Weights of a small mixture-of-experts language model, trained from scratch on English Wikipedia.
Experts: 128 experts in each of 13 layers, 48 GeGLU neurons an expert, 8 picks a token.
Training: 258M tokens, 3943 steps.
Below are experts of layer 9 (counted from 0) of a mixture-of-experts language model. Rows are named router (the router's row for the expert), gate (a neuron's input weights, with its number), up (a neuron's input weights, with its number) and show model dimensions 0-191. Each number is 500 + 50 x the weight over its row's rms, rounded and kept within 0 to 999. Numbers have three digits each.
Before each expert's rows: a language model's description of what the expert responds to. This comes from a sample of Wikipedia text that the model never trained on.

# expert 6
What it handles: Clause verbs and connectives. Modals, negation, conjunctions and main verbs in narrative prose, such as could, would, not, like, and, stated, crossed.
router:484526483436532536563557456469404441482422595494457467483464528440457424553435530448476531441437465518479509511473430510472449391484469485505419445430432458467511488567465559459500568511491455443519428554438473444567546571546471474474520418438487570447398449544427473555504511540494415516426467483555489455504445395450533445494485467550427546415562531521570449561537542547522559438640544481537426546548535429544461524521469561500473572507574467529402529463591563515578476489492475505476576464480425502414461462564515520494501529473511505551486416459467471427485493565488418399
gate1:480495472456550499553466521521481603438423475548390439549625459513463505503506430385409511459465466460491569472527458442461488458543510484485491498462471453502510357436563524453438499497463486421575500526541407578486443475439563585508493482523452501553410530514497506497573525500491479458441492455577443490479486451410496602481507440448520541545511467487474520563602490433529543459498573540488535538506520464467577489492544437466534456502520473499380500554585409545429514549467555487545435504501531532442467608604526381544419473448422610555447470498475454527525516450546503516
up1:565453492453514423622401474432433589453510552383511458507492505544519607381511545519515485407498479472507426427521572510519512465530499489522507523551618354512560400516502474484494527526473497468526499454620506477403534525496578472463472460486497497439493499467420609553475386445439575486507556444603572536466531458569484489509524482506450496474519513494503485502507481430466525476460483507484530470533484389516488451484567438530495448489474555527445513389493446510542532524544561494589516465435482528532454434553487459494508458512537469541438464534505520524327553555429481538
gate2:454501426497512505450525426482470521467501517459521476458439412401428553505534586490498546359420400508445611472449436529408481519456587472547438497548552462469566436557517557463612465430430491493552368562461497496571495516545529503491645477421397523449470508554520432513584568480442489531455469492483512479540454444530448498449459448515528476503558509560545421505492540536620520502510529506515462536526443488515530481578420516555486507453477517508547566555503517535521477486427495456486431460428539573622489554497467533460445519483553616478489454492498447499469441518423520521
up2:588433490512563546480464508511492465469481544555487519494513550548447390458462517460496482638420616570520506509478601511513521492439504447601460488561398472446559521547478493411485550460564407447538534554551509451538549530562472406441518524504536464556537469493451531505493488509481502538482486394480522561554536550502479436488554510520562556550519480569552584554632506516443458517472415462473443471475607595517485521532496485444483522450473420536496419394409557546568490518535500451424543458548443468452479478515413580433511488570512441537496570425466594439561474515510468522
gate3:673427544482541465555516516538438470422437637429473470562441439532480580530591568479488486419515541496465499473467461521506542505498563466501445554473525485495457569427464549499538487498534481483429489586513518595569513498496540479578527503467612517452511538482439550562491460503534527488501531539570481533479482467446514491533417524433537516452536529451558535586617427469489564502490434360512479445557543470549491483438435484551482487482574497550552401520458494527545430472509421569509525426502465563549517521500427532426565482476521370525454592478586553568494459561548523528
up3:583500533461501545579578529536560435464525480437550394539445526454509507493538556540475507459546510498570491450490431518447441527485496562561442487444537437597427493517504400580578509471468484573457437570544474419439496465482507472539494506539537513445457468480569561487502492498501582519529451512490515561553521438435544535547460544466537510334468503520599501538535475504484549500496519306583497466511483438544460481479408443543510423549533463619498434485439518435503460502528453512512513512481515492611442457484433558379548483433443494469440560575528533543440543481502598485
gate4:529493494482453514430454466502526464441535428536467509429483477448348369545452485528590461497444480477424495531507552466537439457464545465535510571482428492504489436546513524520477438459453583484589532528444475491537552559540414386542458513530561558576474488469517453435476505474510490495470501515471525540536522547480484388493530531419547514469588587526543504498589501500530534415530476492409466556528472509544584506546489542469443507545483423494453564424374441560580464395564450521541477520516361495477511534502501462537491380521551450537577502437494509583516435513495381439
up4:512446513508472576473488482549558503419568445477501560471550500529429394502463419576537452509442502428430490525518572441527484496474505448465490563531472496520485531462501544569381369451487582577592547465487498541608563540428486422570397518536492496577460556458520512423503548528500518511546478575475544544468452544370506416489531509441502540456555469514550505526562491453528502513530475453415465544502558505572544452521487499469523511494480390489428597413393446562517560435505493510583451554524463448496586564538502461457535432579513414492580509473510563532530488517559449423
gate5:513425512474528541391464537538545426514438443575473506484567517486449395458529511439527550532504521528548509491478469508540516527407462554494476418516449535556567525523560430413648434526508519508546500526410497481532460451503485522506499415525664453589501495580488489503523573586470533482439530514486510547518449514398538431481491542474420534507539490560512580458601554506498534521544490537513493548535537474548520515479513408417445530457598438537487505426509473491487554478487641593511501452455440462533464477545510452472509657415446475488430515454411469528599515475533497507
up5:589561539494474480497529452586425496533520551583597492484462467501496492580493540571376559501507471464495509504494550533456577481492459540482515496516534565533509465524537480576556495532585503458499549528630535417537453395462490537558490513475587478494491491414549498423432568453493511412503510515426617537467539449493544521494419565553532448506548533492502425470458507465471514554536475446548491523474587545492498491439467487479442555546529571458551454503645635488486482563514577486595605402528569508503535452450555459457543555498451493459509588447564468556518464417509527606
gate6:438491549496484453532511492477522467535546485500442450506531432512567359457530483509465499532508448573539494525484479531518546527468556539548475599491500606569495539500386518539477628473532450548483537463625506481539472405521408543532450473483490410411583517509624500423474529466454502470554560545441460520506564373617465446514440471568528559530529504480490529615466565507433513460578511510510538460471584551439510586432462476497539508540481455542508502518442503481536546528517509523424421587432451499538510545454537458508487546488474457448498582562579598574429497502524405509
up6:482429550492501505536588524419514460556526473446524532488549532490557498446566464508487505505494421562583472536506481491470492482550518509538531568484499542566543518475380464495553534493541455549439544374428553482496417501526457555505414440520534410466480475527614519446434596455457481559537452596440480475537502391591529510502500497505594627566540466456511528623439500565482462501539502494549535463505489544471444548458476408539580571528482441458450537514453509483585491528441591525445431576477536483453563474398557462524443533548416496409503580551558556489523501440568452534
gate7:598525482465558546601528438518454491469511484509618464560524490489529461561505551494395477454528455472535489451457497420470470433520513560554427524477584433533511464547519542476640499461510388576484476487506526524557526544481508452428535555486527480446649548563446496553514511520479479581390513407527498574489503465575459504476424530538388496421496530491563468491494513517455580557527415536494517516518502498459423519495496523578441474533464447484572543528485546523541478485555457475465537521510440579494509552552489587595506531485485546485527575529559648495433563442476638438
up7:423507496465438385457462502563494532470517534477358519463453484468540536392499475578529478427518536530440577508477565559592511615453558466473524451565461517485508423492452419492482507554542530449531576535543492470485480465524453519550507479474518568546461378475525493418544591480498531501430520543495469523535477544506474409515608515510581543578522506503424468581557569500484416456540522435560516418503554522474578593496546546492507565493461519571416443468430480514547488518500548488510492455506531479525555416436483474436490507541585328484456460493448419560566492520542407509
gate8:453487501417538482465473529475447547459428575505528518504507545480532585542578495496569457451444525501585585442456401493480542462491557483544569497578528440484560522475417554499538424575437490480487468490480572547517535496463581519500529583491496497441498485567456504578555487502507514419496547465505464420517386498559498519522519484517454475496531426537499394527595452414508426450569560403479492553469445396517505470526621450596583535533488529506410464452439426524528652537445540475392485451393482485508517464533488567556577463558541479476446485523496555530516604535526481518
up8:487574515550542438630481433479553413483512529438555537523394477446473468535517468399494526484427507465472543520496477590551564551480489532494527571529534463438440464440556487560458393436492562500490439582581457447443507477503546522496547512478476509519493503405450527479473448391487532505584481518565553529493654496473518525525471450543472481538398496467490539482417564510483443547427464478557440420439541552451447376463450509478473508511481506496515408449498563509530455457567373458610518500531610514452529470459532516484552448437563476572508530538567545456443429533491557485
gate9:530529508551538539486499595593517529548430464445565449475494481444459507504603451640587482507496589529535556560517556477479494514535469524509556521468387476594434546527505582501466506454498442532448487513469477574481446536597545569603428478555545529537538471544571548542453439529474428405518541565429461479569514520581487603472398498543457465463549481542551413499471419555570482486485577497477454581448485497465584492463538512493459415560490566525544511481579473476433461491536543569491514549384519463497438466456498590500500555459478454511510540443518516545475416508519437605
up9:551473531492521455463415517523470522495353523450473506437545446434471604567512472507470524510548574457484501562558548524455543478498519480548497481465434457513420517482538504516401511458413467541478476513357589498485508506507562447514505428563423499542445579505432510537511477514462464465507519621566528497407476563500443580481512481471524499500502465507472495546509460528500437531473555561506399449566489489549527388539558400416408501508488498529480417530445496527503354458527496510515425455619570488524487435571484571416463475453554571579378526521541549549431448536492527506
gate10:514568459535447541544456496482492511465451526515478539580470480457526491551482487510508423490548471513519453528465544742479498392485473545527365482432483464495533410463522518489517544511384473420481453555522493538454492517494498561484553479423463458539377580453443528569522556590502612462550357493502533522444435563423451498471517488590445505492542492571481435523510514484567492493449505534555541515472472447549510433465455470445530618466505548499570614496507488467557446549520514524527502502517510487472586466472487491508534505476570610557511498507469453509463407485493585434
up10:603530502536455533530485553554443424455478484513527536565456577463487546480502495583536453520493485431477451574501444531483532444474485565517378514382495477524550453463545449465471527568502470512484509532504455601544466501479472584485538558439512543552399569427536497532456485574521580435575354508408535573468434573386515435484518527514487545460532488501550494494580523500531510583540437455513501492453432479505511452493424504464508625436591543480507555515510498414545502604561540470450586515518536428464548445438513391567533542535577540542498520463546458471499424475521595469
gate11:518428491486428498447427462492462552576480429446505520554413567507530608486608497486555602524387533534496478511498489509514406603417457530507515470520455493483483453550476435509513546568432569460517446545584471490504482474465478434472523493403454468602397460556570512445480677559551512462535456512530491507535473512466530500490494474552528490508463458550557510499491516534476526453583436491554478537552554563615541490517407555432518507393520398527458527470542572462514470472449544423493516505407512530484485482444462498514514530438488488478611439405430494458542416489476429561
up11:518467505553428486466466473532462478572445497512405536547419507492508514553563508498497545499481591461593482505494517440576389452373437454473436518506542506503491535561565466504423490528501550444499470552563534451457515368436513462563513415466431474497412452456500571442442534559552528432561494476558489517377478465440484492511495512486477442494457548516524419476485509390388564489505485500497523504567476436556556426474454476485498483474554407544421453510504554502422449616550455402559560546475536490467508427569509504506479514334503466428523456495604541456459489510537502457

# expert 46
What it handles: Predicate words after copula. Adjectives, participles and articles following was, is, or were, such as known, well, located, became, situated, a, the.
router:513531429431546540551526478459496399500465557436450462443387527453481464568403557452463504420434465533466577490443469577440502423458513462545454471471435434480586428564447543435579540488474476400518480544425456493560521567532474452508578458431435546448468483504454434551523510477431535534473389458509462418575479426505473463506450465598497531406561567533524372576482551530559546485508530503520446532512541448552476434505481544509451528520533482520403541476533513532561446483454421452471578493507417560502479476540455525461474467458522537549461444402457411486458466571445459450
gate0:459515480522565540612435499465477497561517558478596503550512442471522586537489465586591473505468489474408483563523528549482481452431497545520532398494468496442466460492528491502549538582471431495505508521444495471517495516501424676440465531489542534574443496432485417574508525550565461426431493509451469468514356529528452397522475466523448435398516604516497542507475405524543449564539516415557484507485509411498528450496411496577492485503596491523583423492541496426510510441531571497504437490409536567456454523422504513477512544421493525493552528435549520458454478493504401592
up0:545549494432518441431490518474608468505517529639478508450539523488418489458498507450455523479485512527561510457500486476565514604539519491481444572479425600516461454384444517498536441435462538563537472429480554526437523440502484463530545444492557384501614519558539510431464426507454491559491536489476479582431408462504483550493495565589458546565589423515529534619603550529516478450529533536450531482504547473477470556534627531540468502534431545438481517476463531550550520516491388567529509539622552545580443500623451528564486501518540462492508489475432474551469544434526518472
gate1:538526493513412574543402566424427456495530543600461476483438506530449490535445517548445481531437468511461524532449495500513503520459487495508571401497488501541494572483507553485566517490475506485458478456277502455425578486564514499526529467579588517487503586427537464461428440505511508455449458601538478531512373484434531437495494534547530536438513475509502469558498506529533518525495545389504466542501480434602424562454470432524471502462477576564444476543473518537527500505498433613487470534498515533504490471608544622555611432528496536550438546514540540458430442457487393489
up1:466426469518558426424628435542627560441480469403524483518491503476488478540508486503532515529519522475537559451585454540493436547558526491478487584568556505506441506508507481513435525514546538424534561528554432515546444521421497578477435507519379481474453424547481517551579501529503523520566461341523570492568571519527515530525546516530471565658535500525516507455464483506546489474488515567449520502482530612433639376553484566472548511546514467453530537464502511556428516508461539458490472516516438428456486522470507456385380522472523482464498505401451447567550485489510542492
gate2:528470495567511447469519522432442517554384502465451489505466478573432481562560475457448526532451553481392540501479503418502465435495456508502506552430409488548465437594518451558447490503528496567450462581474471327446501579498489461494583440401458554606415471525421479450493534552467544456465411589505496463535554457466557414499484438430470484491510560485584532480457489534443521524605402478574502454489452499471539484466491478435465537517563461523396529632442591556485392487525548456496547476417486490493518439474435539496505534510554512542522454493507493481562449536459561497
up2:441520473510475494478513442428546494459577568569395529587466560494530405409450572522526497468578515543448516482547447638568517501414435530517492510550595505457547509483487489468377502450480525563484518514401568567509475517567409561475496543480525518489517551438465425372470505516549501521480536485501489469531545538496544449543580424545479559481451543506497582539488443373414500537412530492461496596521496537606439555494466483367479485486568501525560594555478442489436465518527430433545567510503501505529528599547506496499473514449545504526395553511529513466517450484466556448
gate3:623480497542454465445684516497519493540492427494486501539491544449533443505643458500444498547512577532520535460567507485551444558488502473494516521474506545543420516512524499505514600441519535505490561493472459470430479602421526508503556412498445541528483560568539456471562561543444481526506402451571560505511492498417481449555506498524524542561493566450432644516509519465531526482502558594600428510461436501520557531543485485512435510475519469490466476589526462498620546566466492471452498490440557413398499565481481525511583468547443403513553569457433549519429404481448536547
up3:350505510456500609515539448473481579507579480377535505462525479508518469466460512452525479525468421528482584523559543465490539430489429472516545546569525474511549361519490489549460428491513525483494539519435491478593505382519522464462467524507479639453451494470405478502389491487485484611561504603519515506577506443554527492516447427511482446537490520488460562615480531573410482536502598505484482574469459563549451560514452533516495552473516436561545558497567419593435492491459488514480522521538523466498554522549532526446394518373561451451485445495514464525516572458494457429
gate4:519556449487451513512537534505437444425457564481477468507508538519536514549475473499506486502534476593535526413475551517460541571510488515527496436566562532535527521543410540502531598550513547495479490444454518551464557588607583549452517535435554497415553437480516399479497510453477545552474485484482465473459440582461469473484534461493406504483441564502522563519467461404530527439461575458468440514490531505515477504553390477472451499421496460525483528474437523466479496428528367628473517459482389632404523633572496534487488414580467529569507462589502502444502350564529537495
up4:554528482481405454493532533563402446484431493484459466473509514482529515544588537559417421489553446628567478498500564574499564562490464577533523457570575532560542477533422577487550538532523548574490510453526549555546507478566538538486483596454593533423579464508611361426472492474448537533496469482529470456454426542440470460541576421524466514477463567484481473529501425392437541454441530463478461494487512501510520516531502558515435492486470488521599514506443541397478492516566443612503479472487424568413512593590433555502476452509455518518571490535495546488548415514582498466
gate5:456546498454434465436452407501624525658542442600529484517565462489502448453529545475475446500464475523573543511490568477484333572444530461494471466535538453526509489502458511480459493495474506567428556432520479456521529415476556454528480502568488507510619562483587510477495535451486518506529523587455419549590523448606541509502554552419458523465460548438501482491496480496396499497526617505588511501533438479523395513421444517541505504540485509523488579555454437493527493519568532552468488425537539580494573495532523485513491478432617557484369499528530534409466517517475544561
up5:413501521450562482436480442505561434526523472481447476427513392508543473459489524438575496493513466496601514470484521487485434511449507501506511436573467409486517423507506539537508480452411447423516475513515489471486440457581527499459513518465348544505506490520470573476538406508525487494541450432479498512524470469523425449506529535541554516362476541530451469472454527445523516517513579509521507369545487509452493417461504465536470463583465535530565396303497452514568525547546438565496504485594541466566541449622519432452545451391581471521498504605526484437457519564451545527
gate6:496524481569520468522479590520437536412494517561491459510529505530517517523453496414444587511513472537492480464455517491504457401444560488544409468502537423414577583495554511423436507417519483431441501540505425467576525500516470552407519380320508466506543472492514549460510563581492502425495489453507495504433592508415550508494477371513532559508547501616544528474473521520476524488503568471518478635548572511634541455532539524416508513480531511507425517419541444487463534447486541466530428549515558516484423551438424476466451577525497486470494520590531559555415535488462518515
up6:467506469626471491572474511600446479474506537568403525508516523543481559575420498410448432470521537557522434471500514460466458364434568518471526501549521509542496545446513588440461506404564521505503544520495572519518515495431497506502475469423470470524524439436570565557436539504536526380472567485490506541432589546421529553507473466494518523532473542526554497479484469576493574491462559523480497524615550488617599530598552526420513491415488505477419546542548391539528509471520571503524456572495502463436416478473345522458455521464531487466461512542515538593429546560500496541
gate7:544482520477485540385582484460501592464453572478474463480522519528553529535446466462525503470410507578360425505501555593426517524545452547554509438598492497439558523501493579434448523489502429520499445573478525503539552577553516512406486500432459439562563478461494408561557533528513516525449414539512461423635438591489530520389497366445447487583474551550552492486506572543516520479487555439484485436497573564435537491491440406486456534491484555450484424460505582534596546489497481548543562479462557529483513510497462449482527546518467465520443412508486502472516560545391494479
up7:566494528481541455357551498514534533512483563516578524513451550522551541497467457509501500462392424546397425515506554576492537511519395548549560447566516462468560542451509574475482496506509445532516493548499567520510489576479525633502516530451482493576511447440549483515496457451475542536452405536544443394567497562522539564396480449454458498541577582592541470479503513508480503517477566409505540455450605591411558432470515380519500540535489546442505418363527508514507519471523495527614501569479567520480552520454489423514531476472431484463503471556478530463448593487451425507
gate8:458444497513485523482529543443473543448456541456442492544489506552513569542461491447471470498429505519431554446437389460435470492521460569498501548514541419489438546550562491451502514445610513441449445524455432480533518595529568502410466517478497505456466462517518505567434590533544445519565498516447536450595523476443470507463508530514471554510499559479517556498415481432557470530602481505541450600431486551567494470487510433472543437470484501559394560483489460547490551470464403506529478539419489505459460506433442477549510476541518501596354449519509341568628405569382510507
up8:407571501569519483464528462495469595554573563586465484461521569545447480452475545438579501434522471457501509691500478404581439602458462514526535464469406479468411555511526551535488430593469446614498532470479396489504520518508425499501461504573506541604561523549488481484478470527517496403494496510428488451470512577486562457510584508484589506411534551432524522508490497547500491486600545515452553590606501454528481548506450482473505586534406450510530496465540470538466463551551547493465502515500515514500456483418550549431508584517492560457464455418508582463563498438559529514
gate9:516553475418424476447381477555386522521464490512493428503435574533545448415504450535503515535490485426404466543517489410459552533437526554544513441392530493576521513530451497554536422480515488413464518530532518386507460472487498584506519428500511651544480535515498431498485508471510537487439474520555537462603543495510438538505501523477491536421490496465528516574417484559441491464500401490562537626481507460512532501545545571459491489526526442492551512557459506572546502548576463572541517497507534485430495591529534445549456558536535481563519468531368512452534469376482638419
up9:476522507444508454408448507563416485533555530586481413547466518518546510447477481548562523511550436414428514567531471406463566532479522560484475502429504500541568497484487448475453412480532443505428543552599473365529441494499511576452469535481466587505452538480447427495477551498525492436483569535529469516593569472521480456551548571445536541481512508492521503503423491596417475470542463476565542595563497462506526427545556507508496515550475507460573632551495487437552566534564469516582506485490452499400469526472605535493404573526528478614510461485432541507441532396504624446
gate10:486476527499531450376505541450585462535415462526505497481571464519437476427501504436637461491544480441570502458454471517512535510491512437517493452498568493561513436462541515398483531430517453497549456404573547555557518386545588572442508502538489411483538508570522598539511448549506502602517407537462563480567519464561465550446473514389513517475529503514529441435542473515497537493505585517403451517547422527525506512489469393461581453535511519569455539410428484499451642515549536554515437511515570431560534533572481492502543474417540468500483494583499526421477541487417553445
up10:552474506554424452471471535495428498474520400549524459496602497502499482545512509552530561522495556543494446589526550499526506601532514561552530519642508554542406571475544571539459511522486540552504521534449438481466508484542519468531428507605598510538427448539587508487585514429536473463505547458496449432427491559448494538480477583531458521622474507588523476533479485512439471495483572378488500456455501522599552533525464400444480483493448531506566473538567508552391502498443577500603470490521502459428511557510479417568446555520521619530462553543406476468515471408606489490

# expert 59
What it handles: Foreign and CJK bytes. Byte fragments of Chinese or Japanese characters after Latin text, and short syllable pieces inside foreign names such as Pingu, Laverdure.
router:535491449442597586505580518449494440497480533461498480428457455478464508525471467432493552408447435526475542440478440551487475477414534478550501507457440470501541470555462533487598549454416452513560436565424518523508506471605471522431567449490456539424477453556468474552499518570454481546392524421578454461581426426530478505426514495496481620445597545520550480568536533562561497435613509528537458524584508447541476546611488525483466529447547462562463530557521547486521471421482479452468469459455411524446529506479473532464432552471496558527444406434454476479414509611478436411
gate0:570601535454551466468525437460527404508486522526505527445519472515562551498406452507566587492525522481434393568489501570563481475569558483507546451477435516443453608484468478471512529465532507540581521446556556406591476476463382498491438364540535525521464399506477498483634513477414513505460512512561457555535470459504485471471526471513461514509538536471571602604550488511474505569548611438528513546543453501437455454493465516449480531484521573475374583515558521471529461508438537531510554445499568526474473453512491491445524531501487496496461535464519464406489521393528479334
up0:498460457522500534559476489504545505450485493456467442506401527558503452549551550557419549528521573482570615488472504495394482538468427553560439551524510542531501422487436481489410489469449424481426434496497480539524572524527489493552634510419422484496474516447472429483388577504551510480503460471432536456445429481482425504527518498462571531544477435525462380412390592534543476460440365539476417469517655608595509529525564474526417468482549447546479442516516462524529483515477450499416499498531515533453504542472525493539470423458500460520581507501517509562495525519450484583
gate1:556504524397430514493471568527426555466474445460454546520484512418511401526516448486525469468490561510495478420549575485413389486482511516483444482447490520504489553593541472566580444460462510566477463587497500514495464479582453562436514538434496532395506444475623567582511533457608542508442565555460534483535518442502512566511416503465517495454481566547478523495387442491466563622552489552576539523485410546472487527502553434458520486434466509458526504561470455490507451598438393584466523466504531462539478476424340465572568557448493546527478524496539437505506507455561509542
up1:418509498353389517447548518451571509460560461551462515410564460517501429590430477460568475519483436497573569448484511511424509520464458496502539531517536484483412475414408462524586597491519549466554476446434500513539516515485418466489518488481437558543526516524484460577470415550473435638481507530571500514493456524527485467437485525451429482445538531513514496464515568537511566472524452520390509461574548545423453475414519455545481490475460583568496539497484419394492594454527493423526475528453647507493534531592436512530425607538420540508558518488478532518530492463439493476
gate2:534528469482576554536508564474509484449450495524554406523458449489418503481495485462458506554519470547466523530509449573450651549491489484495424532488427497484444546471488514434506512469439515361534464447385525511571491512657467537543472480501441500494527465505539498513520552471514530502373498453503555478528500483423537495568591502532539509530527554417437495499493470516531467550439447424567429478490529495550490386576457483419472474531557479483503528496534445532583513485612414550488442519564611556559521479542545510526568483412523533404506486532553501444329479481461586437
up2:465493500468545561423424517492529572434517414548537448537519442511423538506520503468554421544435460510518428614531533494474563544435500456523413470568450553472474479498495501512482534562439526384530487452479525559552513430537526589468557503503454547456532499501490504510444538536471466502492554454461581472530467520460546443488610596473525502536524457447497444490537452503552462495536458422532430451447434530521570484562454427420440337460498429451544467510425495476491546512607448593483467445499556436630408479580500464509496492487482427466490523550487523622417428600460481478
gate3:549513483518423556510559524490556554476573480616440473466484555539566451521500452503529471492496479461457617436508512537492538476510525571466490489436512540478537476497549424536464510528510468495617441569453443497541464428424452471411482391508540471497549507526467562578532420457542503499459456366479486523470489470499469523611460528528574463400538527532445441496464458536437539502572526530412468463590454465556536536445566431470476455462528571443478500497571554433502397473540519526478526434568602501527511485582589588419480417509422541543500418442556448491549490407522446581
up3:555502451499453555474517500502517471373532485513523391525436516515555510520516465438491550359402414523419548502573536492428528503506528488529455564481470575406518462492490480488510536469517406485589478541522576502467502508510365462434501380528512472479542610490461493509530519477567522542430566439534493542506504470605489463545558572557624519545459486472430503552507479529463478510507476478528501506517514485548617575442434531464434479413574536507547512509516431484467445454521467507498501498426506459416535549551493556484396469486489493484550358412546448504478450506477383598
gate4:548456457497568444511492581399531461532533479467497424533462470533526461550515516498614536505448552560505455498525491546598479555423531454475528449556514564521461486556485514524565470456498524551548513546503595504423443485420594507494588403573430567488440500509483489473506473525540587449460544616506532507518467459490483531386454523427505510471542522534561548425411538485470472531624510592464502509450535462504499520532581546477382546607557504432544560439523524503543438447460593494499517510465465488497548540487469464393487512483542548581433445449525477420603395495528485606
up4:505501467462560435549334513599512609461568502592497559488545506498531457505504513495645555449478499424591484509475579448443528419507443471527553467495564527463479509450520530514451478508544497470545491569481483485405535522517422481470517506469594324478500531514454468525495412407442525512498463447540583523511548563442475481542568537520434517622554474415545525535503506567616469508480560455513511483495565422521460573551453534340535547521469508467550438434489512556442526493594433533442448464484483492523476464523504445513499508499473476447421457493489445525520491445502482509
gate5:455503417417509546456454497501448476526455537589477427555518545515545424490435520446581592470413495406458504575523509434507459476499504494467519442493443523565504471551559527405582476477531518475560413519454500472587496476485465509504597480545571494544449536574497539472572479495490392486469560526461451495506471501443571441458517487455477582498587380505508540497568496509530580434502545542541514545505539452525524519503442560467505552470640381556461479471583569487530507461538578611543506492446406512425459529629553509458478515474466508519502422412422462515489512469476395432
up5:554399533566609541547556490483483478476494494460529500424427488501491573577534549454453458589543518585545468464420488569459554497520533451551427517558549445422529464487463533510442453541462480495460565563556411451517532449505561476463415475468511533462546478462572399542419615556430543470480444419585484458486524432430450527516465513506519447488462608566563431465445486479490451485576462512459467530503514604475446568491600457536472476513449556428477571472448501526518510596472437416459497446537488488498443355495453510510520486426543559494468567564490548464572462441528559505
gate6:557514489509517589513512419510537483434478496452471485547506478558547448424448481437531456492546426578413623553471456474498487530499561506507523474520543472471618559560557498430479554566513371519556391477523480455565451541497486417467439452500524462481476547539597546473514488581460486583418471450547494565507480410367523452493416477601477469479529520511525491532514507562498436549452472432516549473559486490487478575508468534566480507589493441525490641491504519524534534447430513481593453493494556521589560481554486564431511450363503498517457480488525465599454457404530493560
up6:480511531458511615505453476538472524471470467431490477526523514505487468460511449494493423443584449568446613502503500409531473597497494527524520521545538421437517509596645547474417534538543441580478427496501542502479482426523470483465414539480564544527433580485600527449448515541445538543486513433477523569517465441440553492458437472608510486470538528513503502477455515544536448510487500480484623487520457468474524621579504526645473479597435487461544601608468517550452512518497505492579428489424551480609473475505510567468517456416472453467486469532564485593456502451498513600
gate7:570538476470450521507524479505483516598493535484504583475459409537465578522496511524539484445531578434504523489513519532512427463497498382591543518557555397372472542471465428518460514478475602414557509574454450457453486567529509478449460475421582523458408523588547567470557588503489501506488463479493504477496512512546510508512403403473456492474492554483574555450503504454542461446492476514553422555567509538459611494483530463519587465532471513534447554405537565514537484502529494381494411488513301474505497516521435482566505446534553412433547501470426515448501523473544595487
up7:495462472547614519447539499505449469418470530488521400566510519437504493481433526538464589513452477543476498516513461463473544501504543559449409494416412566594520461520489540425584506526435418500493523480472507553616584462506503525482550505489489487536547497415413353516455448457502427487504520529538528545478442425425481480485594510530501457502482464513458420549501451562464523466553502432540505473400522458539427472523456582451427580479566453459542564539516452520452525545439483545505563475539700563547526490476561561437488536428478573579469456542511480535479429536426443523
gate8:580474483558433588577549467458430520504489550418514432426386538484340532480482512540486447461556426479550526438513456530542415489404570558501440503475449450460473516473471554516396568511437489487518555454490530481462468492564407578417546492500519527511518494481519454640494437482509521450518505407512446592593505515494487480487534517492461576623580413562463477532501542580474526531539518512450461487505460559439523398508508526540450500455466484505557524561511475471460616458605512421478499442494402506428478504466508542488446445509469576474559515504419459501453433552510539504
up8:597594500553433518601489511471472526547512490445598522444409495550475515473510528486477420452496493425498506466536483500612410488418533571588429485460453476451420458487439521555530563537452475538501469507432540528433463483565514566468614452516545587474535487538501532609486454439465508433545500409476513522540438510536516495555523512507468602578567491538449491411526558565471591551582485488528493425443476563410501424569603527544475463487504456494575550507504443488475541442655495450500515494488491466483495508483498534488444413519410510475551533522411416482498467534551578442
gate9:468459503415574480501501443476503481474536543497614441516515559489553482445521549560429451477486472491561491389491436531462435543474483499389540400443511573485492570374509441450453548455488589455418525495503551544508494576404554546555582556432486603501519440561475489466484515564493518540484492547505422531527519504469553497503552534494458497531458532485627481510521577547558520558513558507497484494496495506546540405541547535551497497452435477489421481561576530458527593526423493487343542471514447558479411530510556506447569574472584438536582500538589509470433529588575474495
up9:527559518583485548616470496478506519556436469436445448475483491471448524428463519486536551510523490527475522607473512466514550459491515425564439615518395434497515476587453520480484371562445501517518524442539535431556522500595495454522443456500484356425575542452571449578531514475484498455482504471427535447399468474577448474477398415453506466512572477481444467567448484447479506508464463536484528553409408526481541565434452490441571521464568506547480508404426494592493424494481477540583479448533527494513551489514469444487434501512499592466562534515408533511565505494456534621
gate10:467496513426490519495512553456505555470546466543481336515559591420420441423447482538498430508525538480520522332480447491568530509468490547445547495524507546529503504446414514519564553502548396425482463515548490560511587493580485513574428516502545494469555512507502479596460591459505469435459518512398478486578466494527407503530489531558488607479499489493486433480455428558419484524535527599474482495448497531513467624431460575453449485526457577412514486421488498581539554594511500535495487465557531488517595539484553477472462539610523515478468448586483508425439483576498556491
up10:544500530432495476440451435520512546408534503564542429446480435421496447495490430515478598479542572517464584534490493506492494593489454476543459577592563584491560451554468506506461447487463466476541531509553435547570588512528535458555579487532474447547532541524483451422458656445507454453494531476467468576497439447454394505526461500539573539497466525377439447522472432438534512402476462619458431407428529557430581506467444516404489474558462526464460526448477523509495496533475472433507557533480498573567438473498437478544431532537446523498512508631439505482457453527511581534